Weights of a small mixture-of-experts language model, trained from scratch on English Wikipedia: 6399 steps.
Below are experts of layer 7 (counted from 0) of a mixture-of-experts language model. Rows are named router (the router's row for the expert), up (a neuron's input weights, with its number) and show model dimensions 0-255. Each number is 500 + 50 x the weight over its row's rms, rounded and kept within 0 to 999. Numbers have three digits each.
After each expert's rows: a language model's description of what the expert responds to. This comes from a sample of Wikipedia text that the model never trained on.

# expert 4
router:491488533598511461494525534410454421405516463517526553525482437592476424516496485582451482536533495565475484514479507483532560543509484448498585541439457571533483508510543476602506497489554442533539528569506559476462503518445571490578475535525476542410515492439467461493594484462503544490520476560408582563528449556579488443496490512418546538489505536528449462505500578431479494561440395436516457463493533517552473517531463500476536467496412552441563529603467448519536483445446568424533561536527501566624465503446559577486457415494522488470518488467446373473479441465654561553525544495556513451561533559543493469405570563450544447533459564568580425479484483571465438540478444523529472354485463508405486465473426437604443560486413458433519524458559555469578475519452479
up0:610468487484472438561457467581493502379526521520501486477593523448524526537581442492535476512528492412522511555568492546543558514555464451468507480491510486439450554463390479552489503466530525534585503481553419527526484501571475551549472472508483517474513471530417680458549536477465472446530486594494536475511554532541540530576503600478501392565458511501517483438535546485448459532474506447416512497453578497531385551518522414564465544577437591563449506478558567502501467465510474486530469547488526418492535541568489552454474485465470502465375477512482473510648487452479574476495565538484296470512477518535482511404519547507470416484593475452501490535527472557434498505445447532559493441446501557448520458574499502484514498452652439464470579457599468471543517533535416
up1:486475550386483569349519422550545525482430498519535499493608554397566453513498487504572398578594495462524521468587475522560551489528435575561484431574568497427458506444460454556485587427509539451592540485494406409436530535527515563520506499521521516524504567468498588470508544475444442500526492515510529516465500537491569465457470454559455468484610448574530424475522455512497502476447558426531450465541416471518479439532518488500465402580557466549502524493474535470467419522507544575536560534546514560500550517502441590503502569476471546576434557561598539517474546486405544559572528558445432593529490529497494491457569496444462409430491472512516512555533541633505514499577530457586486510560437467461413453512466495526420434497549540484447550433396470507551534494467451
up2:525491615496482560517547507496559432572431552451598399496550515418488416472452472496531521590382513441563545529524631528504516569489423507501500524532497512495583447442489537505452516473569517559474469525488580484446506515478565549491431485503538472582439495477492495470435485453494568446428465467540496492488414481432473484489567363581540418436528555422528516495580411530377557475523479561439441382531491449485501513504576469404508450554515541478509483482477478438381490564467479492425459530509465530432538550597470559463424480516422525403575438461462534488452463508495472461552471594462522481432470581527529557426487480488503469492452465542516544493471436521530472525418507463499462455479608488547494484549452578529541514563356513561506466464559591550497572489534521
up3:435491491515482593461472459592513415496514510537519539470526542523493519425552486459538507464559555438487531469526514481511477507392512457526489418546436430518492501503502431548496432504514491473586533564516496467532443568507487446463387491552572503614434568453461486527540559561497478554601491503522539440561426490504471469428583542483468487506554496547586569365435508535494429446547525494450485577500555403504472534596448438534455508491507430521427530510527448484515508487458552528469432566596529509503521507537497349547437450471508518420535426462476439499474530505480460564490457501477501460534618497417474581531461523600516611479558542511494411519507496496424468498605535383512494554598381542454533461480480576473512535492364594500596539474515418538517505503562515
up4:546501498476504572517452436544480463555459497496553420651593540465579497484578475480485509487517528488520455511502543537533411498521393519513531484530384538504527476572448525518401493497508531427470508447530539572482488578530495512464444555530507468562495545529435556514519647468552460454537417519496560429575540463482576569465510544400472373630434434524489441423479491498525548464509459543432444476524392469502501496487592571525578502419477589514522524540489525507406388538478524503510467481481572577497539464478504507390509498469507439585483496560480556488491565471457510471569546496485490463366433477487467440456518515464462459404515589554537515592449515467519484443465584509479468481437464469508511581587533584510524553545581542527531566499531480564567489561403524
up5:547487510536481486527558448511589411501449496547506458504486590499447494491387491527520460511544524530505459418462433496455423517546521556487536513597530467551447510617474498397451498601382488552585434591572493499527575443501506489520673470462507474477517544513480513512519468418470484431564497435504547519517402516488424571605498497588416558546453460469544511472482462516459543514489622472517476541423417540463516489522514558503507541622461617493412465492462491504476456565526510444547573526506554465485523453481561460535565551516485544525432543625481475514457477481475433537532553451453443513483508450542491477535435536489473467449623429502479536474491496494500486517537524478535507575641429414500519541493520502548603524495482445391415569531509533561474524513492613
up6:515491445451532497518515491583497451481472528504533436430411480484505521492502437381469526454530457473584542530500567587477426483541451463482544397539518489517499568516554541478592465431453543436406458538507358558514513426533540459556460515477440497498484444520505552574575547440398519568528493600536496464486431529508503533524480548472488356384495573502569518543521428618495554497476523525496512517476491470566415483446466443517435512554494574597468577419454537495467596504550515557532413573437505460458484555572483403544441538489510420427515511548575575475471515510500507377493501566463517529489607412494452477618477507517379543472495473542506503577475458515465488455460517462417483451495504462412532510536495576533461538593545530514494500531502466472526436540464591
up7:501521503434454460411522454535506506554442524437546543548522546514488566490504485465538558473523416496506490497527530549491456514538592599419434493535511488443485542540537375521463439540517543466484392446417526396564572492644482464422548338417523531565514493481504376556480478428532503594510500405515546489540448517565563438453548491462484515512435538574472408419509561488509473541592387474474545585407638430500556537570452536532513525454413448567437527520462474556487445522549489500502542495557335455413467475444455504380538517490524568585565475509439521471505511490513528521472487526495477434452559538480508578517536536473473422455542496511510466491522478507443474561534555513478508487506515501481540486584534501506497545490507494467564498513560500444582526441473435
What it handles: Predicate after copula

# expert 9
router:485433474543506475515528549549505477475487450539538553471494464555426486496473566550409466558545477529483456455490523486523577542461580504605518504468462440476514508608539432557461488481525463485473541488443582431441560573466518556507460590537442503517559442529518505548591507420456491478515441539369635557537402525500470519454459541522567460463524541594508411459439499501457474464499499476481557502460571486605487562474520539549498491488509508507495470556523432522504492477532536467583578523432525503555539585467508501522494544514511488477478628412490362434473578454573544443560518473419555525463538522534506529399531568551512427531479596485607444541459472625547399521482403479569416444547493506473537557518526502560419567595439469433555409537528483474570466551470549
up0:523437455476440529499441469429456481471526460551547532580561609487492527497454530527461491447528587478488458582604447560462425322539468543488563573415563541499458483517463565541602478444539549629540567382484406607554535439543488480523523499481492534497496561610490503529471515454478547547535474480500548450510559468571433449509521469460555473554595492437584574570492408556489434562473521531469464407510523524451550483475432462506530539595543495609524383464501445507581566539502553506598465552504489491455467516470465487532503442523439409545451504503430501495515515495478525484462508586475516448523637483450477406444460518463519466553468459451512455540453536484572520464461568539530509486510490543579464499469491555504497433465435477491561483543522533559499567471395457
up1:526499588467387444620441523382522521457476571567568505499478528486592522488469589522485496602496512474516468554443555561561512519548498552462566571512520495528547558563593504531527410365528536494500496568474465493485540526557529509518515473510576568446506545475534427497592503414501495475471446472454449497488431415618600533433533547561448535508592461423530475509459485474478465481561506567468456458460443525489522473505431498577456586488497492463530547520445585469511514443506461633470510468488603558538450499396503477422475555556503395470493488455543502458521485491526573564515530491458518458529378508504508505533549508484483520468592421514517474450570518599490446458450498509542554414485485529501581454475530495452586571467551551465457503450398413494478466522562635
up2:556550497500540497536509399440549493550459487567562476515487482464501422478542646458491452539542496383528421528515491537517534530460515549424487471501542516471476487548535465572466459550527493528466471532405488418528547536421474541500442566537447467527492595486397499529575596420400521395446509438417593494486476473435492550480445607518539369485454466575460368507433533481486570483519530510465499482512478487529509497495588459507530443472496477544458579514489581549486475489471489521524545509497490580517447536465498463459493563540442531568507569463512494426623540499541510629504537470430407503497491456565495487506491471394554490459554567538519426551518471600539526618516445485547475468562488523440554422540473434525523561582442560460520370510451526448471546588464455
up3:493448420445536499423471529495425537481619533532423458563571503508494459423429474542526498425529394494483518508432504525496556461537525378541481626478475485444486490497567451504451484530465469481638538524526561506487505549488553527497475496537494488595439425484523495476441453544524495571451486561498510574502494536493464539474499526507531465486477559548489569530581469452512453561472406501561496497575494459586535471487323521568554640579520486574465382483535450541463579535529503403532497512541487551460506418510481529553495417450440523547520463547515536584416485434597515413569532521549490452399527513490524483475489506536572529521348516403530494510468471509481522483544538475520520487514539544581422537584478570502578441549438520441540516479540617471541472475441545
up4:362546493372530468648469542513429489524549385517439474562517498474505458497522475534521479496472568531519495451495441416559483600481563506512418463522417461442513558508496486558500568380485471426454527538507434537476477498445447567419486533468461444532539504503517523510506473500520585535548474519527454543390506457530571402483449510530546438506551566418529616440480479486469471675484488410537511418482507519517515489459517475518530555420520481436485471462595437428477478564432479507440451438583566462528494511451522478533479559528462495522514469526512477542513508535511508406412612517520470566507438498446400524511518533504425501531418486487456445573601371508479523500539505528553531490547513405482473571428490468515580494543498548400488573532430425540546448497487530
up5:522572483452433565496467416496460519435506504480512431488471537444531507571514548488474470517508549539555558497459381477516443550466360435582550446499558605512662568539494559501550555595491448469514509505583496535554497497502428461566412537547527517482429504476531559466589465456521543556559499471509432451483555399490448450432439610531583552411504463544445543516574483533544497525504524507399566458438514450502493476489429536513447422592506500510473529497563449540570571448464483534555449525515501527475495491487505518503557541495477482523572592539389549419599544403407506515556466534454513500603572473495515419539449519518560498481538511581538473511531552494556476464462479551392509551465509587584568487517546505477494528373544451487490514456607433487491483542533493
up6:517645512485479474551513558466528528584450569521485555488472479493560490448351512491523639589369420576606579520507413496533525523523509567476452402537459528471495527531431484518567542399508534530494516560443439500503485501512407510454546514451521525507498650614506533584594392380412488434443526453507447471598403483484517367445530506459435511493437504486473517418457461477532580465538523506507451530480484462525524532595497473490491519574518552482599485503497524535524457514452607522466468432474514480457527483501479439452534499500483490508592504488544467514482533553495374508470602515491513501506522458588530548440444439563496520423515446515481531468529483473484514513564523486475482474559460457487558550555506431487521502434536506491382520571492498486468514465590532
up7:457615600407476605481499517419525447599526545553495476543423524480556414520541451472494569517467557497530471480492431474568485535462522445460454470514499545540528541480503600516561567471573495433477472515532375410489375469495416491483546508462489483517544599549370497531485537507563548429556513398517450530438526507456509522420479486452418480479404522469401540453439493418496591534462485490495467458522429489469493533521532482500504530480502549516522627468488479513550435463408526581417459460619421548516497521470459511484523529516458523462485492525510545459542468504533370535404559540466413500578473434485443502545592516469435509489594474544480435460512410536464472576504521530406488544476578504539455485499561494477406457430501424483502474514401468497487559554566479
What it handles: Taxonomy copula and Latin names

# expert 1
router:482455494550445461526513571514509462496500461523560555503507527611459515511427466598455443559556429540427461475524513416502582567442512460558565473456413450471501463569588488533544495521544458470543563560535570449429531554513535472463482504527442571477561455521506504564573483452458523472514466591374575595535447513537448501456459524523513515458547559552491427438450435416455476544412495444488473483445479433574548604440490502492506475477454559546552527559507454501556441469431525466530535515436520524592541543485486554505511468519546474471493597421467399424455563411577465464528546462461486557443541562546521489388546576550550417487556560491632426521433504605527413547473470508497387427539430481530509481495508502584452520563482483431561452537510504545546438565460532
up0:447538551574535478561511452536593516546520481505521512469485480532481530523490407499506450489473488403426584464546511495497515549501486507507429482376491467498538490535572497481555443437535556457396457515473519577475579516386525506387541544525532562434463527522468555495522604491440469409527507478473532481474548487504597566382451455538532446511414537471534516563459465538437498387480479538494492491459472460450401471538539463387523495427491472564452535466535486531612499560538501560560480536377483617532519521495499473575589561422512578590571467469478526553550521408456478512475559424496513435547460505437370461535531516467473478523435478508516522496440513600525497457450490577373490508482558497501526579521571386488501498541509592524589516482477516543515490534620540
up1:494545483480566483532497532501526504501563530546562489526329534435549443390489462527491490545434641413570465622503450431557491486437556534467343502491456510534441449485497412535525470502564512529495355540457432576497489533525496386449516531468633486549442562600535504543531581416528458487414511472485477523554508519546624503514522507490564535534508493471534427450590446564519523481484483414390532500519497428495437533496533538504490481515490493488556475449433553506512519562544468494428446494566582483564530533589525492493561537470404526492416518513468465486507348417499491449462466434500470452494505418533452485493510499517529462378449429489509441511545498547423492451516518545468502482493506461545441472424441436523445507574510485490545474461434484542473514523520440
up2:507490541447531468479427526494514492510543440531507501447399494508531513371481398531517478563483530436469495618500425494530482494536599550480503585544547481532438502502404408618543480501546521498447467513508459538468434566509539451519551603547458431469533446608531504456558595440595463575424433481527496565539469514486457426542444578555542565528518552506458490461462566420567521442441590427519458520464575406448476495462503481438483472559473435558481490509465467469467532547510522563465507597526592600436538499529489559454495531481524575418483512466494516487486437456507495558381485513392540510452475483517558430493641472462621394432469551418539494492565485506574502489499494558487498478510432506477501510422516548482511501539572478467538510494454645537483496454550469
up3:569423547409535495494436520420544493504535366476453541535534555431478542509470533515592518512485480549521493554480459492460415549541525419438511512550471472561541596460514552527514501454435503420563481541572445538501514526552504513495619537552526360486560463564566431501477417456560615588463487465554378503592449553506528555503406479494480465467489594472580547419471431463483464393461469528471507486555586515542421551423520561461508479555502454474478473511511547530539466392539582551476531534454475499529471523562425515576527577565502598445485491517484506499583510526523469520512549428451543579519505467460458522500433526571537459524500519563517469509470516517560515512384478463487479460502455545555404480542408359471528407518399442469495447471533495489442483503520431
up4:489497523509585350620457487517559529484570488555575579567420471484502532558563478480422517506478464465480524518461393530510462499616628433495493468543520540458570379500505414524410504525603478534550491513488515483579545435465454491474541515450560557491529471531485557387443579549434557322477404513478516427481462472543497564521551539516412452565469542490553453587475533533495445467457462504433488558496494507501436511572485517512428499439481505376433598456500503522561520536525437571456437498563558526451537498446501487495552567540455535531506559488449487511486511490533437473469532496425458576422480512474464460503495452558507464476464468504477506534424494522578488393446452524504486587418571584487529398511525463520555439432443442502538464545499489513591484525475499
up5:434516455561531514573499502472486564518580515479484564513524511493487508397425420529491452506489488512486545580553579460584613459432444587503479537461490503489440475535397519467507406551546476490447513464515501524489511512465505536492535540454481522459453528481478546546518527471529551584407450404519504527527492480526603389399552556560475471608506449469430473578441463492498513545497499448509503414423450489490502518525442538474569530523452589447498524475468415565482536513500532464430413488561575531516501502511549541517505540519542547521533492406539533506538383483461536509414411531546513519469449497526505553557517500458591570390295508468504532504544582470424477481489508575416529499587513507456393501550461555526501590627570501582426471440451589483446504560506521
up6:512535515497484444522490469541425539550466462596511510458516539474558526386342442450508518530585422463539404589539457476540558401481473602482513503539506496495432571494442515506549456494505510536517565627607392601490458509516521466489599506454480511521413512506492462561462515551589532509419542442473510511511443490539533496501541575483544505492525576506521532391540458538599535475498532496503408415541424529602471515497435551475491537524490503533443482484439495562557533454548504553430442489561527488559384486576542527517519469518483461418505561557504490444559513424543503490462560426433483586396511457463585612437490468537517513496451530449524423499533557443416500514499530468396490504505471543538426430474512511435510491449570439462453517491514537575376539580481505
up7:463509522508474517460460505517534506495450485490503501445472586461484367534307584512554494467620459463533423557580496515497489497452460586409534490476487495445509548459485464510673529431443490468466465531500407511447489571459561413499404534515552464463483427485574443494537521459478477570486505545556451497425437500548523513449467494498479538432489565477482474450531484543512528484448499388577349459526544464559485499525424503528530617627525475644564442514496631482558510552472546504504494467505496547499461510528450433430584520480503536530524531521559516474509562430475610447388494417438553452506468496492505511550547500507496458530495480474552511540569525598497470527488521523498516452496461400477507535527430546507470431545467520493472565388496468461427449479512521
What it handles: Time and position words

# expert 2
router:482431479565465449502533592488442467474497460519581538512505490615468543552464499575467453543560461536418467463508500421511578539490545445573546476446428460443483460573579489519531476530541430482502527523513564446416531534474570517472480561536437547465555453526486522561572507453472493475525460589368583581526446517525480475459474537510528530427570554557488405465455461439522475505407515447484497481435519451565531600469515475510533475493462558554517525571485469518540471478440551459545557527441490522603556536465501540514476476514545498459473603422471395401444574421592513477539507472480505518470549564562541486412567585569545422489554557492625442562428500605534377563453449520526387405520440487496525499489496483601457526587479474473555455539523498547570450537467508
up0:497449471500606566449584425508460522496517489543479393525615467490530440566447500597483511536457444559417471526561471527452492479480499368498479488550457531578589521479484472544410508512480567481451471526575524488558571516538522538462534492407551445504434545451623424507482457470544605457588490437472571458511514538515472617474522512537521489459538588650551545465503562556482532485510439505387530398546501543510480571437441550446525490400440460557459532493450647454565454477519514571488456543453597471506567466480505461494558448511473472429455470444534452462593537440512521541499542518460518505501470521507488479415589490503505459512548464498493566495559505529484505494486598491439521515542487499581433524538526527451509436617568589460470483449407518586504485494474461
up1:469453546352569462469565467536534530413480430526494471525566529503541536510410573514538477530470496461495413463563550579458447532512464541468467436620415455497492426507474463467537520519482483435517488431516463585448544583557412520441521505496594502431506544433383490546482520536564483491470509478483438514550516442455489562451400513597391469581552442427516435456519461544466518541449481621479442429483475458513541503544488469371430486380516527455504479419510426461559454537493557430531458442534576476567442380431433567459452508523511546527514464507382453504582554455560570476537456498517439507467524489514507407435463497587492448482478559509486542518488502496529546464540475514569546524420447562498518536588522539564469493518506520527584509495468577450491534500403477
up2:524490523406538494386527483453615471492522503590546482475525573444469430483462556477582448441489516495559509382498440501447497456494413543458531442470520503522490469537508456476626488428530494505478495463486506441462509470544405542605522583455502563506537495414413547509478487465527507521473512581505532556496504427495564436385433401472511366495509419381536535507440400462437466392494518507507483547516459496530461503524572447572485485479530487557507516428510378608420567522434460501531484379534572529499535489442573537447507415562409515529521423450546535452445514549543490526533491496454597470522505545503510427498503453477568412421489539556494471548538487488504564616464445533474448492506498444532520548618504489498496492509529498474511508466413571410537418497527503
up3:460497548402511492573598504544497640432495467494460569536582504522538405514460461516446489563506519488433500533570505483543430441582494516512502575526495493488464432418470518599553548451520430549475517460437505596457495445489624431536479479530475457531445523474571404486482543553578501432528508503490523545595479478544633505504478516480465529509497470556513524533561507536516535520465494519423518490467491618518409492486495484360486431512383586368535499522457482425498464569475479466512408543386479469489479580489390454424427516531565545556519485444437484513480566472445489493513531496506470477460500492506421489438417561511476407453501392517529449521500538527529539396562453422597527521515501434562557443514479563476534487515438523518592574497516420471531512482428507
up4:516396431393541434524564490489524489486488504571586464485570536483522430469398484513507497533456447433494449564523533538462472460559385452569534464542493546537432451461524506545585495462546348574510534519438512517472532345511562487558495450462514427559414598495501379459480494480519614434502408434497479501462537469453494550501563491476573504437501452487513525564527538576390523498521488457451506376474482455524542483434494539511542472492442538560521512513563503471539536483429475381508505511513449497475491445410525477495509390533506525598603498506479535513444486475487509464582555519454554485499473476499461481445486518484513431475475432492510497567512530551511549457414549427504455464488457505620589464433496374498557464552434519541525568476420433422524401554486499
up5:481598524602501369591501439589488499392509518527459510594526466445540488514570523427507531513513559503561479574443550473567518525428568530439495484540544496478391552480501396496478517482518464446504511482546492573599502511582548530456494506501480559490542457419570478545487469549514414538566627541446555550455509588500503539596536565515555573526444435470428500597453501537481548387511512551509487570414454564470457489458503505415546501479477572501407504517521383484582552542503519443556615533526517510473437533523469421408452355553496519445389523500556490517475519541535373493465505508486507508462608491562518564480526457493521558524537512429494514406482463478452445439520493540445551550494514455566458469500433547439498433507479448475444470510468496535451474518477482
up6:464429513422504485457542497541528444570521505473541501467512463510534421508434494481495477567506529482536572441502571576488524452526462472500500514402521527488441407472517483509601534546453533518460516518484453610480552525497498496509527531441540454454438551624519411448475477429491548482521410514510477531618528451533603484442474615507431498477457531448487477442511427497610553563527495558501566498456528443466518508511567579505427464469419441402584488502486529427465437457479450524449480512389501442480512516529394557535596557540577593584626525507376505512520508473454545475444533575488463435526416448466477503545479555529401477486393407525499527503449483552570491429471544444470531434419461538520599540469487466578433505502514550559541519441456508525606560439472533
up7:525532564506483504475413587548538518474531608466541479525436489540494416476411604501453436520498553497580473489581587534561454446427477636429540534502601502413450462511483488444532492501409500419542424437508441449492526563541516597453549605562454416459597459513438569571520527489440467562494525566465514522501480422561533500419477522478469523486519412436480458457510474577506503502456457544551437560454465489550484512473509463526530474513457503470436465441528549501545506481521423437522586478499481497501435467449520535543530565555575545472494475543490571486435490485516439465464538599441453507556482490481514531522443472483468488366541580556496541496543424502518459487415456550556496497439479420357511383572490513504549587491427539397621493563548461453536461532529521
What it handles: Punctuation and name fragments

# expert 7
router:415439437518427525499517527487505539480529476535520522533487550589466512472508482492402488479579487510534461545477475396442565482558520480558470477417428519430498489577520564501470561543574399488507562524613478488419529473555497523472502458527469582444501437446509521598665516491444515512508517582449516560534463503528464446515422498479606519422521505499598429483460473464511524495490514409582510415470552505570496604521433496530489527569476582458485434646580462422496488536526536514553494504486475484599568586476473573476452431589490470525511557538475516522466491525474489455502547437504604436483507552570481539453530574557571503460521595530589461585449569511486412522425499581499370501465441507467492465522449541525474523495527414514490563520555432524596419474466502
up0:515608485591471510472517554500407472447546500538497437507539417444417511501459523541599517503517537543584500539479472449500599526538515485446529488445515382485530580398495509503511520470427475533621447364538537504566502452520496476594508490471532426496510503584478505535481513543552468591475430489514484491474507534427512614421496515563545393477586507487435520505517573458529546535440525461456554518653490563498576505497458470510545493523464584423454551506437461533455555401546477500528540516535504466411427513438475499472563548435519462379529551507489491480513501493485482552466446557613552552572529472478440495469461484552434528572428529426518459451567493488593477431433472409575467518537516437483380497481533548580531473537506582482487449468495541507566515585559581
up1:458511521442527510459436526408444523573561484480462538428457461435494383463474569505534481454462469544523466572440505543471444454483409533491458528518554504507567520517545462453488556459507505570536526524510540492542529530457508565560496508534508520594444530482550447585483563492560472554540495445488523502468551456542519510496453527557480631553499510484401552474553543621463513586538524507440502561557422479505441429564480470569505482407559461553512592494391447539505462424491502389412420483489469542522475463493540417534542516473525383334570480510614477519496586518548442557586532489600462500528543536454613509453464470488604505555494504464447514497493556437513445566435508449562549516568537426550423481560598487486448476475439556548472505457509505508452612518552531
up2:436637438472437467460469501581513531516503560567466535461427403482517364501510609461480375469483559445492544497536502552433465531489599495575535585519552547617485503470518510438400548558443470499436479510526491576440434505500580463588441505540510490511512488474532502496585577544461531434400535429460532488515459506514622475575474519376509567545469502487435565512482500570517518431500512469505442475452579510510470469395496422532543588541549502542458486470426500503475454526538444507456476398427488473499570477558448454417507507508520508418461535579461498513428559484513558474536569585498499455465501533522515501431506572487600525427408492446547482519498508480631569529552559566495504500440470487548542511501386502533429485517564553532511474417488502504487501416546496
up3:473603463488373616531420520493487431537465544524561466523487419447540420535491521486543573512519506444498490478486504495506473531454567511606472479485586523457476444487460474504490447588496411609430560512515462404449540505565600422563520513477525439600468472465521446608417593531457475510465513463477501402531493522516444493543529500480409549470513605529462605428640522479522514445491581497393510617385626525450523500478492413499427468549533488515515485486528547534457502474428537565498529491571505481433536577453533506480533487545503576432542459525514464439551492538504524532496435498396439459523502445486507505477466387491560470520497509480513459489512426507444502556451478560489431471505481550576481623531535581536509457390513502461546541568460484550514459475470527
up4:523562435399565466441437554621514525489419411394511420526489415449454582513485559486493380463489503492470489539543467569504509469542602603513488548575545556590471511592537558569529451529474551534497540581498471500505504453499506543485429492571520429504500454555537437496556481436491474513459501575539517493484502446490513487499559466556473514523527414535432359487440531585470530405437440585562464438505552529439546489484450514448565428505479427530445488415515486397553489556519388534472526504410571611516430399575445529538463544491461516551504524498517453507574540526569612517460502427390543488460459493476481468478508516447409510434464472531500572472563491515533437546489472465454506513515437447500464496517507450508500599589449465567473498431488568510466558467528494
up5:455410511532520504549501601415504430457486375529547500408551479523479527472474449502488491505540491626493490484530431423417414533402526504520480649578590574521475511463570548468573546498555380495531511513496621528477469467467456523544590534466488518495499470494492414442396505407531455514570423501487443414524468482529492491487549451505525488472531440429510480496433525450500459472485450437508545621467425471451537482599475528525540500468566557511477532496403468586507455426516481476535506558493594521532443495434516394464456514594527611509451458443522494516446466498503581623498465408404478421500418523500434554541460499433510525458423510508523447490532508474476480488469497463555509484494449499597438577421556513527469451512488510454476477435561521478514435432441459
up6:391515571474477489424597530526538521524508590442521456449505471463526525512523455490470492553509499479474490459487479459489549484477500611531577474489513489530427540476508464443434451515498500533414435469435473483539534451519457427447484578513466580472595449555402479496519478543442509507612469421494541556561501575528483539538531454465442519520555551547532486521460435530509492447481548510483476486461590507534496460521452478547379526548469484552537508546461560467483533466579561534595543423505435481454532555510582462478565479502439503529521483555439527585533562496564586455547561539542466592582464534496485593521593484419490508470551496562533474492631526537529586449504443505446521506546559458457569470425451514615488395566497650606486477652502567512412541553593533
up7:523461548464494500413535512510536382497476496434552475581475482525688537528528559458443505555530527589477483461504432494477497486493488496549486521473474491544497509525531516495483456423514524423584529383525540550462544490513471503572524520427468429523549573510510552432542532448465480515511465470489536475629526509533479491397482516455467462480454502501523505463448531452549545507478485550461661515414552488402493442457502527492473567447505555562578538504525484538551442525488396474469477536492541632449516627498512409525547577543471534499602468494521484480438521465486446519494477496512493385613479466521484470416447587597485486417409443493531479528433477510517468511428529430515454496490440606487385460403488554484549574473483416550460466437608593531569499477455522
What it handles: Table and heading markup

# expert 3
router:426470555540482458560580599468488535487510423539575477507532455524421551482509471588487501535554525551412486466554496411471548495477534518541527462530445519460416410546556468516548520494478406536529485474488501476464571567461526486474519574553506550493602447489434530565520529422434527469499453540410514530479471507523501462423511555522457523451524508540507384442511400468522476569417503490412503454484551465553540592448495415509553508537527613498497537557435474479510461405412523529535545527448539495597572528509487527503463543486531498501442617528491509394475549414553529499555563534449445570490566627584455435487541648554517390411573508527552474547430597523523444573496467525492452499426424463540469510505469473590506558555514464493546516529482452581545435438464541
up0:530554488508585497466581477532366420459485469554428507482496454509487457568451533513567482511501494524546420558461472403581503493424595433542451519477583477501527611569484461463488456480489410497565561506425539434553537476627507434539574619392455447516492556495454550540464505453567516479483453515501512470477525556544520549477438402423434445504445582491441516425506512418525544540605522579486488444516453539455484424476467499626576502593499456537476578405512432508470484428534503543523505509524588495500504520447530469471499507408531531448460462471637503415440450459429468478496485520520553504384465406493465497476509425482486540578492476496526448504500462508491485455518511478373481484572478475518469594522464521463440433494522514444441428496453604492525450482449548
up1:476568471456507485531562456465481438540452530506479475617426567459511475506492509524477506515476439512606495416536459531462480583475548465457517537491487544466543531491403463494491468487520544484507483577472530518526431481439459456434512511631564499545499527468555563473499485491480440584463566516482486549584440493653485525561475502544506480467488445465493554471466484539474479406535449535561418642495518520499523420504451481556448489509451502382550404530518504504567515564518444460371444507489502400607554589589503586505411525486615436449487515469587471568474513491527607577592497518527431449473506500484550561431331510488539422602489479505509513472519485503447526428469513485584484520564599461431546468525526467503490426541422553500500494493438468420507543529534466
up2:515444502484482558524490407624494527530353486550525550406464435526522493448547537457499495485578465519483422475429517494370465454562505538550461505500507442509397487504461338429465490590588567524482438555542445529527511612584485467543517474493427455493520458552338468520502559507474453471554473538483513452548417532548641462578610548570498566555528584563457473536514559562494436467434570533486542470485450497457506470510544531456448486507471458479530475461457540476439567458553517483481530503503459538455563465556520447484598440437433517591498508479492494506498446502483447533463537533426526525600555477381493513510562503515454521536498473517511445477562500475476532456501452479633496515511521435429542487541465511544460478431545528393514493402453575550514488551497541
up3:480496482416535482453451453508506471634418497554491547524467450473474455514488500443493465487562535515494612429404512516571486563550491519454408454496430483463492471437561443376502523519572568411418502547504459557484433557601563439528598490407389488512432473647475395464500499483409574468488432468520527470514497552397578486426577528492497516459507544562530514438551515493528496492541466494519479467454508483441526537506549530417535497581543406472535503413540536539470492497555632494484498498574466519447496477462427497564584491496511526546510421476443508449391492506393484485515457459398544556526541431464510476502512498562515516589481490475499518536470395516501540482451513518517462511540542590537517470651572498468553525534473546504508402550552520411506510579496506
up4:476502492488576465495534462552461477545457471520415491523510426515633501456474387474512435459529512442579547606534581492484490542463507485475456614504529504454431532439531435425443513532525557457518584576546529531525538561546456513506483545550465459573530560479468584504499453481547464471477543535492529525413625487504525561534485537442479480387416557538429513445603530514590534585518537586512489504487454555489474471402588463593578483496460448383527467472483437522525529515501520422447502531405491494533561533503416571512418563394565529428522443556555463575529515527472511506506484581465552461494608415520497378459595443499489488564492540493498431511491466506517570486578549553498514491420498368521476472490420526508430514554608529477494453518480456492554543486492528
up5:548558461482506578542429513539444416602536517392445556560496479534473495605480581503536523510432525514508539525471540553547500538596548541481397516456485437506519505409497477463447537527580484473554497441508449583482457473410491526487500358405494532528471472500596413499481421542550510505552584494540483466596445481445451445461508445607455478488482553387495544536523528426469515455559449505482496527493511539518470500542403552529433451503462503545400547477499429517503567567566453482465526508593553519454467502551524523498485495554578499522443488543488475440602467583501547501426430472505484464514410497400532580427423535585487520562491491480488553435578490553493476514433531499525492537634538545491468625530497453441587521423482453451543557476489540419550598543554482
up6:556520404486429411585551488524413601482447572528467505489458554487486527460456502461454483513545410446507495562561525599370531528448477522492458532489507554482560502476459399529483530472497500488440544564486639467466574504496458504517497508550504533480479566510584495515514396484533520459620484549487510485522467500622509441536477453579553523488436481436445496504484545523445413527475454468592586481538452610601496509472585567453519521491538511442478485533504522520554540471514604496550470469556451402548458516501528583518494525572526474426568537444520525452480466516552477405386469466524486551505497495587507461543459516473509481548492536467504468587602518510537560366612452470444516496508502468416437481442405470553431448576512548571530518562406585486525509569460565
up7:470592512471493524606470401496558416481529490432486490516558515477371504520443462473520468471478508537508508467444566528416418468514498496472582495484529429494619459467467579501546500349465473542599514597483459451472530511404438597452491471481533537495493495544546508458524550476404479474609486450467518451544481516429561487449502474504509432444444477505535510565535496526488570477491505488483512466562494528550571490547374446505451505544484495522505508496499486530561504532434515425456491408568517412483515492512476602523391547512577509457549527517504513487577464549507578488620518623580551502518471460537538619457372504506495591470506501477512631443589478507582538463521484506417498496512563566481531572550580503447442489432528505529586541422546535438524555544561461
What it handles: Clause-ending commas